Experts of a small language model.
Experts: 64 squared ReGLU neurons an expert, 4 picks a token, a softmax router.
Training: a variant of SOAP for the experts, 492M tokens, 2786 steps.
Below are experts of layer 3 (counted from 0) of a mixture-of-experts language model. Rows are named router (the router's row for the expert), gate (a neuron's input weights, with its number), up (a neuron's input weights, with its number) and show model dimensions 0-191. Each number is 128 + 24 x the weight over its row's rms, rounded and kept within 0 to 255.
Before each expert's rows: "gets" lists some tokens that make up at least twice as much of what it gets as of all text; "comes after" lists some tokens at least twice as common just before its tokens as in all text. This comes from a sample of Wikipedia text that the model never trained on. Tokens count by the router's weight.

# expert 1
gets: " ", "1", "2", "s", "0", "9"
comes after: " ", " |", "1", "2", "|", "9"
router [149 140 130 144 101 142 120 193 204 139 183 116 116 147 134 116 116 142 142  73 128 134 106 151  70 133 168 126 166 106 107 103 123 121 120 156 100 106 147 111  86  64 148 102 159  91 155 136 139 157 178 137 133 124 166 118 135 144  82 139 106 105  94 132 137 142 178 135 136 118 142 114 105 100  97 151 134 108 117 120 118 147  91 106 122 172 146 135 111 115 140 170 107 125 106 148 141 100 101 145 129 189 132 103 156 106 116 129 105 120 134 149 148 133 137 135 117 136 108 124 151  95  83 141 147 144 135 150 135  67 140 113 130 110 139 138 102  91 149 148 119 153 167 113 149 140 162 146 140 144 163 113 109 139 116 106  96 143 142 141 141 110  94 135 115 127 118 143 122 125 128 115 135 101 110 149 135 150 100  97 105 178 131 165 118 127 126 138  92 138 129 112]
gate44 [108 127 106 112 117  81 134 155 107 143 164 115  73 131  91 139 139 126 134 119 137 132 119 150 148 141 130 139 106 102 104 173 135 127 122 127 135 170 120 148  89 123  73 127  83 150 159 136 141 128 149 162 130 171  96 130 154 101  86 124 180 127 137 111 174 123 122 119 138 136 129 141 171 139 126 148 112 130 147 109 145 148 142 155 156 144 160 100 100 179 131 149 136 151  87 146 171 119 131 147 101 128 122  65 113 146 136 139 164  84  91 113 159 112 139 200 155 111 176 106 139 161  96 110 149  68 119 159 142 132  87 128 102 127 122 103 150 109 101 141 117 133 136 109 134 146 162 135 143 129  95 114 124 125  90 118  98 140 142 157 101 142 152 122 159  96 114 154 157 124 132 121 114 108 108 126 111 157 135 160 136 134 129 170 124 148 134  99 143  96 144 143]
up44 [116 168 119 111 115 136 134 126 138 110 148 139 130 138 113 143 138 145 165 169 131  93 140 107  85 138 139 110 135 130  70 132 141 125 110 142 103 106 134  88 160 130  98 145 184 123 165 156 124 130  96  99 163 121 113 117 107 150 148 140 133 130 139 166  95 166 121 161 145 124 107 131 108  88  75 135 121 127 167 108 124  95 126 142 133 138 167 157 116  91 116 116 160 124 123 132 108 119 146 145 153 135 120 137 117 111 132 132 143 119 114 127  86 124 210 145 141 148 108 158  79 136 126 120 163 161 135 134 120 142 149 144 121 111 108 167 119 137 143 123 148 146 104 167 172 116  88 179 129 168 162 104 137 108 175 155 152 118 143 134 155 131 123 104 116 200 102 112 147 125 136 114 121 179 125 126 155 121 167  97 134  91 123  86 127 144 149 124  76 132 111 112]
gate45 [118 125 107 103 154 130 151 130 135 111 113 107 116 141 136 121 119 126 121 123 148 159 116 124  91 153 166 144 127 145 159  84 156 104  99 112 108 136  99 104 137 110 135  86 170 123 130 142 155 142 158 137 105 133 162 113 101 117 122  93 111 116 111 129 147 147 160  87 146 133 123  46 155 117 144 118 114  83 106 101 151 102  95 150 124 134 152 118 134 135 171 118 147 139 125 104 113 124 148 146  64 114 122  83 123 148 146 124 112 138 115 115 112  85 155 180 140 167 106 154 132 114 113 117 147 176 119  85 119 114 133 185 146 150 114 140 121 188 117 170 136 143 182  95 141 136 106 144 140 109 115 121 115 103  96 149 114 163 129 108 109  87 122 107 118 112 147 140 123 112 135  98 126 112 126 137  94 107  77 136 183 125 123 133 128 106 125 119  88 136 115  67]
up45 [125 140 121 130 111 118  94 122 122 120 157 190  92 156 132 116 116 105 137  65 124 148 149 122 147 133 151 121 107 134 116 141 143 110 114 113 144 172  71  88 138 129 149 134 110 128 108 130  88 125 194 101 159 134 129 112 146 133 120 127 102 113 195 117 139 107 121 117 148  99 140 122  97 134 123 139 121 111 157 118 164 100  91 141  94 165 182 164 124 115 126 106  90 143  75 152 111 128 139 159  95 134 136  95 154 121 132 135  75 133 108 132  64  88 138 166 106 148 126  86 123 130  98 124 134 141 119 115 121 120 113  99 171 146 120 125 143 115 153 149 120 118 132 115 140 148 114 144 141 131 125 117 161 158 117 131 139 142 107 128 122  85 168 122  93  80 117 143 128 120 104 102 107 127 124 155 119  92  99 156  85 110 129  76 180 154 114 125 123 106 140 127]
gate46 [166 142 109 121 122 124 164 129 136 127 132 173  81  97 145 117 108 109 136 170  91 155 136 116  86 136 151 183 135 153 133 131 164  81 165 150 122 129  94 120 119 135 137 136  90 120  92 129 101 152 175 129 101 117  98 131 137 114 109 162 144 129 127 109 140 153 178 125 115 142  74 119 132  90 112 185 160 168 134  99 135 131 120 139 149 152 114 105 108 144 135 120 163 141 102 111 149 143 166 150 120 131 106 113 111 143 110 158 134 105 142  83 197 104 102 123 135 139  91 158 122 149 126 131 128 119 142 106 113 125 143 114 123 145 125 168 103 113 156 140 105 136 141 135 158  84 140 128 170 131 160 110 131  80 138 153 119 127 141 108 106 117 129 132 118 126 122 120  91 118 152 128 145 124 109  95 172 169 158 147  96  83 123 169 130  98 177  91 145 135 147 101]
up46 [ 81 139 173 120 130 161 127  99 123 144 141 147 107 105 130 140 103 156 117 152 125  95 131 116 141  84 130 144 168 142 160 137 117  90 132 151 125 167 131 142 115 108 120 122 156 118  87 121 124 123  97 106 109 129 139 109 125 116 114 108 131 113 171 143 109 143 132 121 135 150 120 107 132 111  83 104 144 149 123 123 140 118  79  87 137 102 154 108 160 135 154 125 142 119 165 177  81  94 128 157 138 127 128 121 141 126 151  95 150 141 162 150 185 165 156 147 159 118 105 118 139 161 118  98 130 122  94  88 114 151 128 155 134 127 124 174  97  92 133 150 100 130 124 128  81 173 113 181 101 123 155 167 108 116 129 114 127 126 196 112 144 123 140 113 100 108 105  82 101 113 151 163 146 134 125 124 119 132 125 147 136 159 107  99  93 100 120  90 152  81 106 180]

# expert 8
gets: " |", "\n", " the", "-", "|", ":"
comes after: "\n", ")", "3", "4", "5", "6"
router [144 143 151 151 103 146 104 150 170 155 153 100 106 144 146 105 107 159 136  85 151 141 121 150 146 100 144 103 148 103 115 104 116 148 153 126 103 188 147 103  84 105 143 107 149 102 151  98 139 150 161 148 155 117 140 149 105 155 180 147  95 116 104 115 147 155 176 153  94 109 157 106 102 112 106 143 144 136 106 107  79 153 141 105 108 149 154 150 115 110 152 144 134 104 118 148 155 129  97 150 156 145 151 105 138 103 108 139 112 113 157 142 145 169 144 134 114 141 110 117 154  99 139 142 150 150 157 139 107  99 145  43 144  97 117 158 111 108 137 158 142 146 157 136 144 145 154 157 111 149 106 106 110 151 121 115 112 149 150 155 109 127  96 155 106  86 119 144 145 147 112 106 152 118 116 152 111 156 118 101 105  81 155 146  82 112  97 152 114 102 147 106]
gate7 [150 146 148 121 138 124 132 135 124 122 107  64 131 175 162 137 136 130 126 100 100 148  89 179 132 114 134 136 140 106 110 126 127 163  90  95 104 112 125 139 112 134 136  96 108 135 113 120 126 159 113  85 123  99 135 105 109 134 101 164 133 128 134 116 148 184 158 164  63 122 154 128  80 148 122 130 146 106 128 117 140 123 130 132 114 130 149 198 162 105 130 133 119 119 108 138 161 106 116 133 185 128 130 107 175 106 130 138 101 152 172 102 149 124 137 100  99  74 145 118 179 176 155 157 159 151 151 136 106  95 103 158 131  74 151 133 107 115 113 149 152 133 147 130 136 139 175 116 115 123 149 105 112 117 136 105 147 167 101 120 138 159 105 183  97 149 130 125 121  84 156 126  93 156 136 138 114 153 133 113 124 138 116 147 132 170 141 150 118 126 128 124]
up7 [111 126 141 140 109 147  97 118 119 134 146 125 102 203 125 102 169 153 134 123 131 143  90 126 106 144 158 142  98 155 173 181 126 161 116  80 103 175 112 118 113 111 105 130 120 146 146  86 136 150 129 113 115 134 130 156 104 128 106 148 115 141 172 128  98 106 128 148  90 144 131 133 107 104  86 155 126  93 145 126 154 161 175 135 100 145 125 113 125 131 125 119 125 143  93 117 129  99 144  99 164 134 147 116 175 163  90 162 105  92  93 142 116 130 152 101 162 128 139 123 127 162 118 109 115 118 149  98 131 131 113 146 125 146  95 167 135 121 157 121  87 129 106 138 105  86 129 139  86  77 120 110 106 168 134 121 137 137 129 141 150 172 120 170 106 139 137 131 151 119 164 139  62 143 151 134 109 153 112  85 158 127  99 128 155 119 156 158 175 113 132 126]
gate8 [ 86 139 142 150 123 179 116  96 143 145 117 142 116 141 158 165 142 156 120 117 111 105  98 176 139 113 134 137  98 148 128 172 169 168 145 141 137 148  93 141 136  74 136 108 115 124 106 120 142  87 179 139 163 144 122 127 152 115 163 166 163 129 125 114 117 141 165 121 119 161 156 112 131 118 129 106 106 127 155  85 155  80 142 138 191 120 121 143 108 101 114 129 133 128 139 141 133 152 141 115 137 114 100 136 120 136 117 135  74  88 150 141 100 109 100 128 163 125 128 146  98 118 135 113 166 137 120 140 114 150 147  60 151 100 122 125 156 103 129  78 161 107 135 125 104 119 152  88 145 145 143 162  67 182 130 147 110 148 130 144 113 118 156 168 115 110 136 129 114 126 173 134 126  96 104 117 148 143 161 135 132  87 146  99 114 140  97 134 134 157 100 138]
up8 [121 149 120 138 154 131 110 136 158 146 143 186 146  83 146 124 111 127 142 120  82 119 149 116  73 158 149 112 147 116 126 142 104 106 144 120 102  66 146 108 121 141 119 117 137 133 137 145 120 177 113 109 147 160 158 136 145 158 149 128 130 128 143 163 115 132 120 132 127 118 137 163 128 112 147 138  85 118 146 140 144 154 113  87 101 148 112 146 107 106 139 108  96 115 140  45 112  84 135 131 111 176 140 171 165 140 161 124 130  99 122  96 107 133 160 129 150 147 140 152 173 146 140 143 137 150 130 122 146 140 104 170 124 179 102 125 115 118 151 146  60 158 114 104 131 166 131 153 125 138 105 166 138 105 122 130 149  93 146  94 131 142  81 115 147 113 135 103 157 141 116  89 146 120 135 146  90 117 174 128 111 168 118 119  93 102 149 113 119 103 141  83]
gate9 [146 113 134 133 115 119 148 145  99 133 113 105 124 123 122 104 141 122 106 147 158 139 143 142 143 116 127 145 122 108 136 109 174 116 102  96 134 123 115 145 125 166 119 134 120 119 110 131 102 166 109 140 115 107 121 160 147 117 102 137 134  96 124 115 140 135 140 118 132 118 181 141 118 143  85 135 158 117 117 170  85 140 120 165 118 104 149  77 168 110 167 123 187 134 127 133 134 160 125 153 144 151 145 122  98  61  95 136 148 126 158 115 123  85 114 109 134 158  91 111 133 106 146 140 143 115  99 110 134 118 169 109 160 163 125 161 107 102 132 154 163  98 114 152 143 118 160 166 145 130 124 102 109 144 162 140 118 133 166 149 135 156 101 147 162 135 125  78 187 120 130 156 165 150 128  51 116 173  93 127 132 137 103 112  87 116 135 110  60 104 159 138]
up9 [154 145  97  81 122 165 137 132 166  70 149 159 132 107 139 119 146 153 160 109 136 138 124 124 107 101  87 154  86 111 153 117 134 132 146 133 129 119 146 141 134 160 109 117 151  74 152 114 118 121  93 132 169 127 167 170 123 156 117  98  95 129 136 155 133 158 100 109 114 133 130 113 119 115 132 110 137 179 171 104 156 158 143 158 133 162 166 178  94 176 103 123 116 132 153 120 156 137  93  94 160 122  92 143 138 136 133  98 101 152 105 140 140 118 142 150 117 106 108 158 151 145 100 109 144 141 164 150 155 137  88 111  88 132 150 135 105 133  92 118 117 139 140  85 146 151 133 106 125 104 127 118 171 121 117 117 153 108 139 155 144 148 182 132 174 154 156 125 104 132 142 137 113 107 109 166 150 125 114 132 102 104 185 112 122 141 156 174 133 161 141 131]

# expert 7
gets: "0", "9", "1", "2", "8", "6"
comes after: "1", " ", "2", "0", "9", "3"
router [155 137 162 163 101 152 112 155 212 154 164 105 113 153 150  82 106 151 112  97 145 145 120 154 131 127 130 102 157 109 119 105 113 114 148 133 102 118 142 103 149 103 148 113 149 117 156 104 167 155 168 149 148 114 148 150 121 158  98 150  99 128  99 102 155 164 150 156 115 105 148 109 105 118 108 153 146 137 108  99  90 148 151  95 103 146 148 151 115 103 154 143 116 107 138 150 164 120 100 156 156 153 146 116 118 114 108 130 109 109 147 145 147 138 138 155 112 140 105 111 151  94 100 139 154 143 151 141 118  95 123 103 131 151 137 157 114 111 142 135 127 172 156 143 150 146 156 167  91 149 111 110 105 151 130 113 109 150 154 157 119 113 149 149 103 100 140 147 111 151  97 104 155  91 107 148 117 159  73 105 121  82 150 148  80 100 103 151 111 177 142 111]
gate7 [137 106  93 127 127 156 161  95 144  90 148 175 177 137 128 108 104 138 140 111 166 117 128 127 125 124 115 102 142 123 109 104 145  84 170 135 106 147 109 112 122 122 183  85 128 155 127  91 119 102 128 161 109 140 160 146 133 141 118 111 111 125  99 130  85 124 128  84  95 100 156 137  90 136 141 128 150 126 120 122 110 115 132 153 121 102 152 120 125 101  93 160 104 131 155 112 142 128 167 126 111 126 179 131 122  83 172 138 108 132 118 127 110 101 155 168 112 143 149 133 143 157 134  92  98 125 165 146 133 160  80 145 145 107 116 134 131 151 161 149 124 120 171 129  58 137 134 175 141 142 149 165  96 149 161 107  95 153 101 109 153 116 131 129 119 134 143 122 153 116 109  98 146 108  99 145 160 160 127 147  98 123 126 190  96  96 173 128 138 151 134 104]
up7 [126 126 144 170 155 144 101 139 149 136 113  99 115 143 147 130  88 173 163 138 161 105  99 119 109 111 109 139 110 157 154 149 144  75  91 122 113  84 116 125 103 122 133 121 114 136 121 154  88 143 166  67 110  96  81 134 144 154 146 112 129 159 137 147 121 132 126 130 109 104 128 149 117 130 135 150 110 152  89 197 126 101  81 138 108 129 123 124 131 133 132 116  91  98 138 123 116 126 134 105  96 109 151 156 151  66 155 117 147 113  92 102 129 102 152 134  83 139  99  91 122 163 147  95 134 108 100 140  67 120 132  93 109 134 130  89 132 158 115 152 149 135 120 125 131 110 139  97 145 127 126 151 124 132 182 100 113 114 151 149 153 119 135 133 113 118 121 149 126  97 146 118 159 124 133  68 145  69 142 109 153 125 153 110 109 144 124 158 145  78 148 108]
gate8 [155 114  79  91 119 137 132 148 110 149 117 134 144 117 138  98 153 103 155  87 146 106  60 103  94 130 145 161 160 117 160 125  79 120 145 135 118 131 135 104 135 161 106 184 100 136 124 119 123 166 140 143 147 133 126 127 144 127 136 134 120 133  60 118 116 156 107 120 108 105 160 111 118 130 117 101 152 154 147 153 111 143 150  84 129 128 121 114 118 135 157 148 112 159 137 192  84 152 119 120 182 165 100  94 181 115 128 120 146 109 133 145 128 128 131 134 160 138 107 114 108  99 109 148 102 124 162 116 119 136 156 131 140 113 138 110 119 128 124 123 148 127 111 100 127 142 150 139 137 135 108  86 159 128 109 183 111 144 126 185 109 125  86 140 172 140 148 112 100 123 180 108 104 143 141 135 145  97 102 125 109 117 122 177 109 158 162 195 118 138 131 134]
up8 [133 146 174 114 125 104 109 140 152 129 129 147  98 143 144 186 146 107 141 110 109 117 178 126 103 111 169 103  87 159 147 147 112 159  80 142 123 131 132  86 135 123 120 163 146 100 112 160 169 186 144 129 161 100  64 124 101 115 165 100 133 148 141 139 111  81 120 134 118  88 119  57 166  91  88 194 145 178 153 134  90 139 117 105 129 109 131 138 130 133 120 153 102 154 109 111 119 137  80 151 145 125 128 110 129 177 155 115 148 111 115 123 126 132  89 134 146 131 111 155 153 134  87 160 123 126 133  91 132 125 155 128 144 129  98 165 116 110 149 176 135 149 119 109 130 113  80 134 118 128 131 126 126 121 127 149 106 139 131 141 127 112 147 124 135 148 128  75 113 127 134 136 119 152 138 130 143 150 105 131 125 115 153 133  90 110 104 148 119  92 123 155]
gate9 [158 129 133 170 118 143 103 141 113 190 106 149 146 118 164  89 125 130 121 119 110 141 150 175 132 137  97 111 125 141 176 134 117 115 150 129 108 135 130 117 171 163 143 123 151 130 115 103 139 149 102 146 111 145 153 114 153  92 115 126 125 149 116 123 146  96 160 139 127 112 158  96 112 136 128 125 126 134 145 105 105 124 115  91  80 124 110 122 188  85 112 151 112 137 151 167  90 165  74 163 123 127 116 151 103 123 136 130 166 173 131 102 108 129 109  76 142 116 117 126 134 148 111 171 110 131 108 131 128 160 116 129 134 137 145 169 168 144 100 106 121 142 116 112 115 131 152 153 113 147 111 122 135 124 122 143 165 121 109 105 135 142  93  77 151 131 190 129  87 133 116 105 177 171 133 110 105 153 135 117 123  83 103  90 134  87  93 130  93 174 128  90]
up9 [ 86 128 137 116 145 105 105 105 155 127 156 111 161  98 135 110 171  85 144 132 150 140 115 117  93 115 110 139 175 128 158 145 160 132 151 116 148 108 121  66 105 158 128 154 119 106  96 108 130 149 112 154 138 139 140  98 132  89 146 161 150 145 116  89 117 136 160 129  91 123 149 108 147 148 141 118 165 108 128 143 139 129 100  79 103 168  90 135 122 147 155 150 132 132  86 154 141 120 122 140 151 143 126 184 136 125 151 125 116 134 168 126 141 109 110 118 152 121 119 106 162 129 138 107 123 102 119 103 137 130 153 122  94  56 119 118 161 102  98 187  79 141 121 145 111 102 126  99 137 133 135 111  99  99 136  82 126 166 115 139 147 103 117 135  96 133 165  89  91 143 117 140 119 130 155 117 111 124 115 150 148 122 169 152  74  76 137 115 168 153 125 149]

# expert 3
gets: " |", "\n", ",", ".", ":", "-"
comes after: "\n", ")", "\"", "%", " —", " =="
router [146 140 138 176 100 127 118 119 150 147 139 114 100 130 141 132  99 128 134 109 133 127 111 145 132 124 131 111 131 125 120 113 121 139 140 139 102 141 158 113  98 100 117 122 179  93 139 120 132 169 158 137 150 130  96 136 144 154 170 156 108  85 101  77 145 156 159 136  75  90 166 114  90 108 110 140 128 165 116 107 109 136 147 124 118 157 148 156 130 105 153 130 148 128 111 155 163 138 117 135 150  71 119 129 128 105 138 127 123 107 149 136 153 151 125  95 108 135  92 124 154 128 175 140 150 137 162 147 109  75 155  95 138 109  97 213 105  86 119 175 142 161 148 118 138 146 147 164  72 141  69 115 114 152 120 113 111 152 150 150 117 136 122 141 113  96 155 142 156 153  66 109 147 150 120 145 106 137 120 121 119  92 143 143  88 133 113 137 127 115 136 103]
gate14 [121 135 119  91  84 133 114 158 129 154 119 149 117 106 140 133 111 136 105 136 119 109 107 104 120 106 132 150 124 122 136 121 134 100 114 143 142 115 162 116 113 150 151 158  63 103  78 134 125 140  83 140 111 109 147 139  93 134 150 103  87 128 113 114 139 112 161 117 135 136 123 136 113  94 148 167 157 127 184 105 111 135  98 135 140  89 183 144 119 135 173 122  88 140 103 169 154 136 147  81 166 142 120 131 110 138 135 161 143 171 112 161 145  93 122 123  87 151 116 144 158 116 125 184  90 126 114  79  97 144 106 118 133  97 106  87 111 125 167 141 161 122 125 121 127 156 138 119 109 118 134 129 108 111 102 108 178 111 153 145  97 147  82 134 121 124 104 151 112 112 102 133  81 101 149 148  96 143 155 157 147 107 113  95 113 157 162  93 177 133 117 120]
up14 [143 119 142  65 138 144 131 118 134 110 144 130 124 146 184 170 131 175 165 117 156 131  78 142 122 132 120 158  89 170 164 125 160 164 124  95 134 149  96 180 110 142 130  74 153  88 125 137 136 104 110  92 138 123 133 130  93 139 150 151  77 146 172  83 148 129 148 100 136 110 132 125  97 156 139 162 119  94 143 107 125 116 125 139 137 138 142 129 116 159 146 146 153 127 123 149 123 102  87 130  86 102 133 132 145 140 114 121 118 119 118  97 147 141 143 154 107 105 137 152 114 129 126 161 122 105 111 117 115  96 112 168 159 156 153 124 135 155 146  95 104 172 183 160 161 146 136 129 116  94 125 126 144 117  76  98  65 134 151 151 149 107 135 152 132 127 137 136 125 169 124 137 108 171 132 135 105  71 159 114 117 118 114 122 137 137 141 153 141  97 143 117]
gate15 [123 121 126  98 121 126 118 106 134 165 136 152 118 144  90  90 116  99  92 148 142  57 102 123 136 119 159 135 145 138 143 143 113 123 104 181 128 121 111 135 112 127 133 131 116 116 180 126 119 110 130 153 106 136 142 125 153 181 166 109 139 173 109 168 108 101 104 138 142 128 111 153 156  81 104 156 107 134 137 117 117  99 106 133 145 133 170 181 132 172  96 129 151 140 132 116 139 134  71 106 144 111 172 113  77 119 119 106 143 163 107 130  93 123 154 161 155 125 158 138 162 147 115  84 113 113 110  84  94  97 144 136 109 124 108 125 111 120 129 146 111 130 109 105 137 134 146 131 144 124 154 131 172 118 135 118  85 163 178 134 130 126  89  75 122 104 153 130 123 123  92 122  98 185 135 106 128 120 114 152  82 116 107 118 160 125 164 105 123 139 104 147]
up15 [132 104 138 122 182  82 132 140 112 148 118 114 151 139 128 169 150 166 106 129 129 103 134  99  87 115 127 114 130  97  62 149  95 146 131 157 117 111 142 122 134  93  87 140 105 142 128 111 140 132 106 119 127 111 145 115 113 141 150  94 112 109 150 109 136 119 114 140 123  92 132 135  94 135  94 154 151 152 120 127 140 124 142 133 120 126 125 116 152 189 150 122  94 112 157 149 109 135 136 170 180 153 126 104 110 165 140 141 111 159 136 100 141  95 103  88 132 118 101  97 137 133  96 154 106 102 152 177 118 118  93 152 133 122 115 159 149 140 118 177 108 153 151 125 120 140  74  77 140 142 111 125 105 157  72 145 128 124 138 101 109 111 126 155 114 153 137  85 150 174 138 160 103 150 130  76 149 126 133 121 135 117 166 174  86 121  76 107 131 107 122  98]
gate16 [185 148 137 150 142 138  86 110 150 165 126 102 167 142 118 126  82 128 121 122 129 127 124 116  80 103 117 138 157 197 116 130 130  97 115 126 128 107 123 111 109 148 140 120 159  95 118  91  99  87  84 153 153 147 145 122 128 125  96 112  97 115  77 122 136 105 128 124  97 109 122 158 121 101 142 151 141 110  87  84 177 118 118  95 104 110 108 128 123 160 125 151 120 130 116 139 127 138 123 141  91 178 112 164 117  89  87 115 123 133 126 114 138 132  85 109 140 112 119  92  99  97 102 141 149 120 150 135 126 120 139 135 125 130 129 224 122 120 130 140 129 146 144 125 146 134 117 151 100 166 136 134 131 119 165 155 119 201 117  91 108 168  91 105  98 100 121 128 105 107 132 160 156 122 158 121 101 129  90 112 138 112 147 130 115 136 123 164 109 144 143 121]
up16 [ 83 119 131 122 108 132 148 138 118 123 109 119 102 158 117  83 158 128 173 151 134 122 100 134 106 124 136 152  79  91 165 113 161 103 129 148 107 119 112 112 152 146 130 126 162 132 138 165 130 125 182 149 150 128 123 177 184 129 139 117  97 155 169  95 162 126 120 146 139 169 131  77 129 130 159 137  99 150 123 123  84 141 120 156 154 187 132 139 109  98 155 157 164 126 123 126 142 107 112 101 159 126 120 109 133 152 142 126  92 115 112 168  94  67 134 176 148 146 119 170 127 126 134 106 113 146 119 165 137 140 143 177 131 154 143  97 136 139 148 181 138 122 109 147 145 113 105 117 109 138 110 102 141 157  98 101 116  87 124 134 163 134 148 109 126  86 142 117 145 103 130 104 129 135  78 127 147 113 138 106 130 150  91 146 146 135 111 150 110 139  73 136]

# expert 13
gets: "1", " ", "2", "0", "9", "3"
comes after: " ", "1", "2", "0", "9", "3"
router [144 136 161 149  88 148 107 174 196 157 179 103 115 168 146  94 121 121 134  84 144 143 129 147 109 145 140 116 158 102  98 102 111 129 143 159 108 124 145 109 101  96 154 107 165 102 143 122 119 155 178 144 150 118 181 136 104 158 121 130 119 124 102  98 145 169 172 156 120 117 145 112 107 123 104 149 141 114 113 109  96 148 124  82 102 151 149 138 107 100 155 158 107 111 121 143 168 113 102 149 160 163 143 100 131 119 122 109 110 115 142 146 146 152 134 140 110 134 111 119 153 123  94 133 158 146 147 139 111  92 125 128 125 138 106 157 123 115 148 136 121 180 149 130 147 165 160 179  99 152 118 118 111 153 120 111 109 150 149 147 127 123 147 150 100 107  84 135 139 140 100 105 154  93  92 155 129 158  91 107 110 155 141 146  73 106 112 146 100 129 157  98]
gate12 [122 105 122 103 122 126 102 138 115 149 165 140 122 125 109 156 159  96 113 108 117 132 155  90 126  82 169 130 152 109 132 223  83 174 104 109 121 125 109 107 138  74 142 100 118  86 138 123  89 143 100 111 139 126 132 109 129 114 126  85 140 138 103 154 101 167 138 141 130 163  95 147 113 107 120 162 143 153 140 105 132  99 156 130 170 130 146 128 106 131  98 112 130 100 131 121 148 103 150  89 137 124 157 132 161  92 135 147 147 157 157 132 135 142 114 127 118 141 109 157 157 123 110 140 128  81 124 186 137 145 192 133 141 143 128 140 110 143 106 104 129 107 124 147 101  90 110 146 123 102  78 119  89 128 144 168  79 121 123 137 127 110 115  82 129 131 106 128  96 124 129 108 153 111 117 164  76 132 123 139 101 126 115 109 135 118 145 145 109  75 118 106]
up12 [120 107  99 156 109 115 162 122 119 157 107 123 167 147 160 100 106 128 106 125 150 146 181 145 111 116 112 124  95  91 126  98 135 138 105 169 116 139 133 138 137 118 133 101 156 103 134 112 100 139 112 119 103 161 119 125 108 151 112 119 119 167 121 154 110 144 144 182 161 135  96 151 137 162 103 116 129 149  88 124 147  98 103 134 103 138 115 170 121 121 127 103 165 127 125 120  71 108 114 109 146 162 122 155 109 117  85  99 123 160 112 133  76  80 112 160 130 117 100 127 118 135 159  91 109 138 170 153 140 115  97 137  79 105 186 105 110 149 125  95 128  99 108  73 148 146 120 147 132 162 136  92 131 155 128  92  84 154 129 111 157  94 125 119 122 122 136 131 110  86 151  90 131  92 104 162 109 133 145  74  96 138 135 127 126 128 114 134 103 105  98 152]
gate13 [ 92 144 148 134 120 131 148 171 126 132 140 142 158 171 134 117 149 166 120 118 107 140 125 122 103 118 100 140 108 143 115 113 123 131  76 156 140 123 153 146 130 101 130 144 176 101 139 128 107 141 100 141 122 139 142 122 117 139 183 132 128 121 130 117 174 108  95 139 138 109 157 122 121 126 173  97 153 150 128 156 148 142 116  97 111 150 131 131 117 143 175 154 104 119  82 148  93 122 122 133 202 118 130 118 127  70 163 124 138 139 111 195 129 152 113 152 132 141 135 127 103 169 141 185 124 108 133  96 134 160  86 130 125 112 105 105 178 120 112 150 148 142 150 125  88 109 120 117 139 122 120 166 117 155 156 139  91 161 100 107 117 140 166 139 127 148 110 142 151  90 148 135 155 193 123 159 139 100 152 154 191 141 151 121 150 128 116 124  88 147 121 133]
up13 [ 81 116  92 152 100 126 129  93  87 166 148 108 144 114 125 127 137 144 124 120 129 122 128 120 162  84 151 129 139  80 129  98 141 175 103 169 161 123 149  92 105 152 130 128 163 138 121 128 127 138 127 149 126 170 176 151 166 161 112 126 144 173 110 145 100 155 149 153 118 150  77 166 114 118 141  96 121 166 147 177 115 112 141  74 147 149 124 207 142 131 132 157  89 134 116 129 111 154 118  98 143  92 153 117 107 125 135 140 113 145 153 166 145 148  75 138 123 113 131 105  86 160 151 143 135 150 138 115 125 113 120 104 136 108 172 120 134 153 112 122 156 147 145  76 126 141 109  93 115  94 142 139 137 138 136  95 138 112 146 153  91 110 128 137 171  99 115 115  89 111 139 109 140 121 133 114 144  78 150 108 143 102 132 124 138 108 118 170 128 116 124 113]
gate14 [166  96 126 173 144 128 134  92 121 163 143 126 108  92 177 124 174 104 129 116 114 139  82  80  89 134 110  85 121 169 136 106  93 179 146 127 148 117  84 157 109 140 121 117 129 131  97 113 131 118 137 152  73 122 101 129 109 155  65 132  96 175 140 100 121 146 167 120  99 125  90  94 139 136 154 104 107 138 111 117 149 120 121  92  95 121 141 130 139 118 105 117 125 122 145 120 129 143 129 117 144 125 117 106 182 151 126 118 123 133 163 128 180 137  95 128 127 112 131 164  93 130 114 123  79 153 135 114 129 129 129 103 111  93 124 117  96 144 117 117 160 159 121 108 178 138 170 161 120 134 102 135 106 153 102 169 144 106 124 121 141 142 143 117 116 163 121 172 154 113 151 111 136 135 137 171 121 137 139  80 134 161 138 162 132 135 124 147 120  94 152  86]
up14 [136 147 147 108  84 117 127 132 163 141 151 141 121 106 141 126 103 131 144 176 138 104 143  92 158  98 137 165 107 141 112 165 110 136 132 124  79 131  80 151 105 101 106 111 111 146 119 138 130 117 105 131 153  72 149 127 123 150 154 102  94 101 131 127 136 131 118  91 162 113 137 145 139  83  90  76 129 139 103 143 125  94 147 167  93  87 159 135 118 117 160 100 121 142 136  89 141 133 158  85 142 132  94 145 109  88 103 144 145 148  91  92  87 160 130 109 162 108 131 118 102 139 112 152 136 123  99 146 123 152  86 123 119 113 130 146 102 126  98  85 138 104 148 136 130 162  91 167 161 134 105 115  94 164 105 108  87 149 120 123 132 124  91 128 117 123 153 117 110 133 110 123 110 117 127 128 160 137 159 143 123 114 127 141 216 155 122 138 130 162 157  94]